Experts of a small language model: a shared expert of 256 neurons.
Below are experts of layer 2 (counted from 0) of a mixture-of-experts language model. Rows are named router (the router's row for the expert), gate (a neuron's input weights, with its number), up (a neuron's input weights, with its number) and show model dimensions 384-447. Each number is 500 + 50 x the weight over its row's rms, rounded and kept within 0 to 999. Numbers have three digits each.
Before each expert's rows: "gets" lists some tokens that make up at least twice as much of what it gets as of all text. This comes from a sample of Wikipedia text that the model never trained on. Tokens count by the router's weight.

# expert 24
gets: " |", "|", ";", "°", " when", " ="
router:462496516579468600471492510423564558495497521408581588476470587473537488529430500472508518420519464499479501523486549555496456509546449474570423453425474457457506425546598483487391458524543546
gate0:450545437517525449548496593540556492484501645486471492497488525413512542409455466471446507453459501544502394484484453506505527544559558500443536509476458505578516510365517371401487574437539438
up0:513535483465458449515539543562521529523561517513429585431591560474566468517502464518456518537467537516509389497493395550492509522568506528456553471433493464537636592490506531512527454422519437

# expert 14
gets: ",", "/", " States", " north", " city", "{"
router:467425518515402519482505445474550566547501539437501538577485612389495530518469423383528449424532427549588444516419474501531455527495407438578418453488418422505553479483542601525402430538537428
gate0:433527471477499477499491434507551510357512513488417541492552525508487539508503515428436518497460528483500430581517527540430409573539477583455492465501504529476523468566512478603499496569455557
up0:532469471511448505544566480494519530357542480503463493484465543454462454619488543513439558535550539512483513511457426469584412479492446548519478548488447512469414523527486392517578489496600464

# expert 26
gets: "s", "ly", "d", "ed", "t", "y"
router:542438463578527556547387476461592555502462515405530578484462602492565499568449460515486468473548451516495451414460566581521438420538517365556401494529497382442516445447501466569492404528408465
gate0:534597555492415502442613549509564511517487524541408517520545560447529452465490514569568478554530546400469494528464511586485555452503404461530526516485476543568488518454532385442522559599585540
up0:513496555464493477482487411618515550544460487435594542483544464432503543549469523501597545434491528578475451474478535475475451600423555506487506441498514618501466486477562515584527535516447658

# expert 47
gets: " |", "|", ";", " -", " acc", "vi"
router:522466515544462524503459487435541589480448500371552464517525554476504536521443420437595522515481529527507390503508478526399486504494459526548490490424429436466477415445592579510491466502457515
gate0:541550539548439381490510520546512482425571512542470519405441523575482511475511501421584569595520477460441501487436459522397487581527520470501477571505467459482543539523519474563512521524475557
up0:452477518499549482621502480474536477432594513533470529461410533606475526486550511592557576482548523372460508512551418557407484566633534420494491600575593474459542476450495507531613488500394551

# expert 37
gets: "  ", "2", "6", " 2", "4", "3"
router:492430476556507516498514508444580624514473519399502499548508628453510524508455455533534471501519463517567409512489490535530415546486495499546369448534458414502529398537510506500419436515479534
gate0:502488501501473454526531497531454424570496493494546455553483469596480467473445489547495466536552461485443554550451387639476499456453486522542529511509510527476534494525403609400496589465425482
up0:571580490516577593488408535535467502426503553409506510498487392499476476488414468528533481514471420495528538504511516512553473512556519401498493499670533501501474508532542498512474539656478493

# expert 55
gets: " |", "–", "  ", "|", " –", " —"
router:563428522575525638503458470481587527455453522486469586401481513510551557569467401432493488470516483427553505536546527512479409602491433451573414432423477488468430481505576514536470492509554497
gate0:497515614507521490448450492515431457495424500505564559502443457521550476524482538495582501457456549436490569519530502533499589584487498438382394450543505531550549477502594536485491528639551491
up0:560554573524543500525434392599524503584453547511582604497566498532575525529489437646463524532526551462499498544550449499565503477504506489559555491508553553428546459494439507501634476479545603

# expert 34
gets: " the", " a", " an", " –", "/", " one"
router:483424541578521588511519461501557498475484525491486546471511559476534533606425517457532456526502498473542486456481603556488563469542533430482451458482414423446490416443548487454442448461522437
gate0:490480567520516401452484442586503526467529498533480512529484561521452448540546493487581483504437554495466420506529552501500544557453509569497519483560511470459451423480473558518527478476582589
up0:546452479426422651370490396483428489444513448525595443485463520476459496462515551410512536498482463469526487460492382434462604444540503463495507563555529458469591476542354502472568555450418555

# expert 61
gets: "a", "e", "s", "i", "us", "o"
router:516437506549467479456511425485533545530488536462540518541488602486480526469452526528601401500551444483507499504477566485495367482555491417535439472420435428470463412450543478478430446569491443
gate0:556542514485544495347437481480482570535605497541506545523397589506470536505587547487551570502429496619587535446528532433459546528538539567463425592478546466421463563416478530434480544556496470
up0:430501569489523540434470531467475550430507484511570495548506547506451551465584503402506545593576583503490461585536477498500445439406439425503580504493469447572491569506583507546550565593364419

# expert 17
gets: ":", "°", "S", "/", "D", "%"
router:517511550587503496453506528480489562530437497513509524591474532401522536478450399483494468503478444549552484468465557546517420438542560459627509492428470430486523492473511618456486387475455506
gate0:546526562521467622485544498501477422454436480543418421362511493455515487473540545501489398527550498481501585464514500447530503509495506487595554511477512588536524456586551509570422500567558477
up0:476549536460496541510514417512503370518532474477471451482491530553468535483491445467493492460497466551507454521442451490401491400409537617443491568444478531608596437611535547456560510502470549

# expert 56
gets: "%", "  ", ".", "-", " 0", "0"
router:464504440510509515506507514462509579538527521420472522502506570456497521546446439535505503471571350576563438442473538492465471531481504504549401472439461479469528474559589538544402463560415394
gate0:490470456491440420532550558484440507475544565418490421548497446487456514507592488524494525511542426560521464499416574490490444449549470518477492426484466520559503615497553559522385490580421429
up0:480477553516456535454551549485503551460581509583453553412517498542390487512488468482567428394399460441482484475518454480543460565511496504498589523439423506420445496517483480456456476532467494

# expert 53
gets: " the", " The", "The", "s", " his", "'"
router:502413495582435542474484455496482483462454470471521572491499513495490435471470453476556493441576454475534416487448445514428451439571467426547464503463398405484561421475510523562507502548407450
gate0:536553485485517534483426548501497568438482520462507563558503517500630454587551520466503491420449484438488512535556450563486536509510489488462512528498477584479464425435415530544440475510465475
up0:454451632488490511487556526524487505466496558455542527561462459488531501504503429578442481401594483502526551474610516490565518461524470477481581556435530485539464494502517514491506461502468572

# expert 11
gets: ",", ":", " |", ";", " –", " -"
router:530456516636459557515462525488513548519404512469545496538504569440549554467455376459524474457542408487512512554466521542434390471481512429487474494457430456459487489452581522490474511540447477
gate0:554551540499538420407511422534572466469529560514633515509516540408464422493563412519580453521416495480522492529495484567415520504516440504350444531489505512491550477524475491524581453566512577
up0:495480495519528507494555485508533482396494471521484454549534514451528596585471551454562579556499516460540571605489500484560527574518457514437556527475480460494432531583494383501473543520406472

# expert 45
gets: "n", "r", "d", "g", "er", "l"
router:523407491561496498527511507474605523458457599452553539563489525437576528501489472472590393529468509496542470501460516611444430462518512452504480502502471401447525452448568505536487452529456552
gate0:502527418497440397434518500587482432522438527517447500516499539487528503523494544435516501596518489585496504473550554546545453391465562496507471513565561545490536488512525536448446365415476528
up0:453517475469527473387523580511470530470610524419502503467574560441472450481441486506540555556467496563418604514496505407490485446594598477525456548449445596505519510472483508532462461605481390